From a checkpoint of a small mixture-of-experts model trained on Wikipedia: 96 SwiGLU neurons an expert, a variant of Muon for the experts.
Below are experts of layer 6 (counted from 0) of a mixture-of-experts language model. Rows are named router (the router's row for the expert), gate (a neuron's input weights, with its number), up (a neuron's input weights, with its number) and show model dimensions 0-255. Each number is 128 + 24 x the weight over its row's rms, rounded and kept within 0 to 255. Numbers have three digits each.
Before each expert's rows: a language model's description of what the expert responds to; "mostly gets" lists some tokens that are sent to it at least half of the time. This comes from a sample of Wikipedia text that the model never trained on.

# expert 27
Description: Inner word pieces and stems like min, port, part, plan, organ before suffixes, as in prominent, feminist, opportunities, Professor.
mostly gets: "min", " plan", " organ", " commun", " tradition", " continu"
router:117146127151124110151143147124151093113089136126135168134110125093100145118149072129173114125103148170122160104151145097124104144175105125133153099111123182152159119121131126099139097143098138133087132139123144122080138135076094110122118112135146148173099112108093133144157120165133165154160153141178106107178090130144111150153147104102107106143164119142149162171143168100134142130139137120124166090098121135171164083164093164107144124116145090154112145163136153127140129174122165134182122124114136101123128100148133121151153129093120116146138132107171129132111121110114142120109113147153119121150155115157158140135106174125108078146160142147202167119166155177134150144150133168135119123105115156117121104095157132121147172133149124108132141120110148140146139104132130
gate0:136125128122152145138123086151125126092093131105185163084128138138111138076142125162099124145115127113118154124135167095121142149129092101139143127112107155103100142133053109131118133120076113125143124147105107066109135153135126107109138140123148107103162115107106152100141120133142152103087117154144158127142161145096154109108145091116151133115114105164121148140161166108131090141140130108077085103131149101152110125145072142133147147132136156144145162112161127131130116148126146100113127124158180161138078154151135167128150147121122105127113153131126139128152083093145141117100159132098142116136141105127178100073138152075089141156127136137156109075139125139140083139082145106130106079112120102189129151099141137131167120095105097164169112141126140122144130146113134
up0:115179092116097165113138152176174120165133126087151128133125168099134133144124113108119120093150162108128128150063129111098123132129117097113142111103124102140099121131134131133110144099147108125148148135134131117155165111131174128126139088144125140128095109127137122138110060166128192121177154139148145122147159113145123129174101148136102142133133124151164128137164094145140165139140122131145151130126146146082153106161133118117167104118127107151121176108148140136149135100158121100130177114147127164130154169111128082100112157196115125110131105100182115105159105147097133079109140131109159132131131138137106142097115089077141115128139122157121124123097103128130132160134133081145114164108118132163150179118107102113148140170129155139082129107134078105170112114123090

# expert 7
Description: Verb forms and word pieces in biographical or plot narration, such as moved, built, came, back, or fragments of af-ter and de-fensive.
mostly gets: " moved", " built", " came", " held", " married", " well"
router:112142147118095129116148158175126087106164140122105179165106137152137104145081188124172125133160128105144153129139141121124123139100144094161153131121166139144148125143086084095146112178171121112151139121117137168126060122102139114119141182145146115138140160141155164164103117105171118105121132123129126128128133143106167104132091135136127149113133143131129127068155126128108159124144160140117081120140107136087158117135167142126119126113108162085167140139119158104135151114130128108134090153158164088125140143131126109144115122130157140114123153170166135091105142094127143097130156151118099110126133104115132086124108146122156116157130113130087111141118141168121174112126148185141158140132143156118103161111114107113133148133102125133146142175170163045155125126102105
gate0:134119163174066130163117182108107118144129144116132142082173102139150148106132161123134099151077135116142148128160114083114129144094113135142106096137128096137118134103131132148136098129102116115127110094104144093100129084112162130155158169130151128109168127143136140170130107121113133134115123126081129133139170107093078124154122126105126109151120100146150163131149128179158105148166122149118081129146138132134120126169150143168105158153149101171133193172148135133088065122156124154170162089108134089119164105123118165148105125111157153135140104133141129114119113135068129084125083098111110114127135136085129131100116089149160169130171133148106128135135094144137141136143110153160143120153126087116108123138110153170110157132137108119120135144122142168102141134137118
up0:107127129110167117130116111122143159120133108158139105153111134127120158138131100156071167094154120161157153118147136117137140116173102122142138129145141105168136135180095131127140164107127153091144150134146129107099106143134141085126166118112106140175079141159143124127153157136136109110150171127071161171123127126166175136098143124151129181133137108118135108084082134095156165129137150128140116118147141117101148124148093076112115105129119108125150113151098152165140163151141092121094106183119073144124172117086108104125147125129086109134097167108087117126102116129177111142156163131114150123131143143147105096155127141095086077140145128134108083129143153126127155146128103066088135117093099153149123133125115117110112118160123151130127087137127104082115144127144129

# expert 51
Description: Verb stems taking suffixes like -ed or -ing, such as noted, considered, remained, awarded, plus not and be.
mostly gets: " consider", " contain", " allow", " not", " due", " score"
router:129157145121099144141146129125153117110126179128102222189128125144122144136148105125176103141174169138162133106111121142144090107136108107142130128100127156134162111140136077142119092171125103152169144144156153155123128101121146121121090122111147154139148137147154131138118120096143134162106135139175101139128106085108118106167131132121138136118154152080177141166134118087104131118122132130162126144098135116110144112161141146136111143107126132105121106125173135095124159160117119132145103091153099061163103143115136164114075160142170109092134138135163132121111147150136128116135142169140129116137129097103118113118158126123143132179126154120177139111131119153156101139143150182109128159118131130109126096116126155141073115149084153106097174134112172151162139149107102
gate0:119116133087108143107095094127119112107089167163138120152128109119132148191103104129126119084111137140131105166120133132110152133126070151155113121115134141120152163114096092092109136178143105157120140129158142087093147111126155082152109136135136137101163101152087175127127135115130110111140134152109135123139131142112132132154151174107159101159120142106138144136092145153186127119104125128128101144150151144080080170096149176113097171142131114130174144136103136149139121121134149110141082095115117165069077117125135123140141090109146155081110165091167113143131150125113127153161134135147156137156156148137122172119130132142131099127097176098129171120131124126146109129111089111127124170136115106156130146151149143136103108129135106151080141100094122169164168099121129
up0:103108167123125148120106155143179107130104123073113147119123122147132170131135084100136159104116178164118153105091132118119078129136143111111089130139082130152129122153121119136128132113111104135111164125168095149152149131114161118175101101147137164093148135139125144161108116135130112100165071184080120082088109111147134141138137136153098143165120081091125096155102147154069143122125120135183103122150125111100155127077126117144119137132125139136093211146105171148145154137126158145143111093154127104144108126131137129116119149105142129087096125138120120140163131152119130160129138180125139110141108106167109106126090107113090102159130130124110149082142128151120128106101116107124145106097126143126095168135133174113137115134111164112133139182116125131103155107113126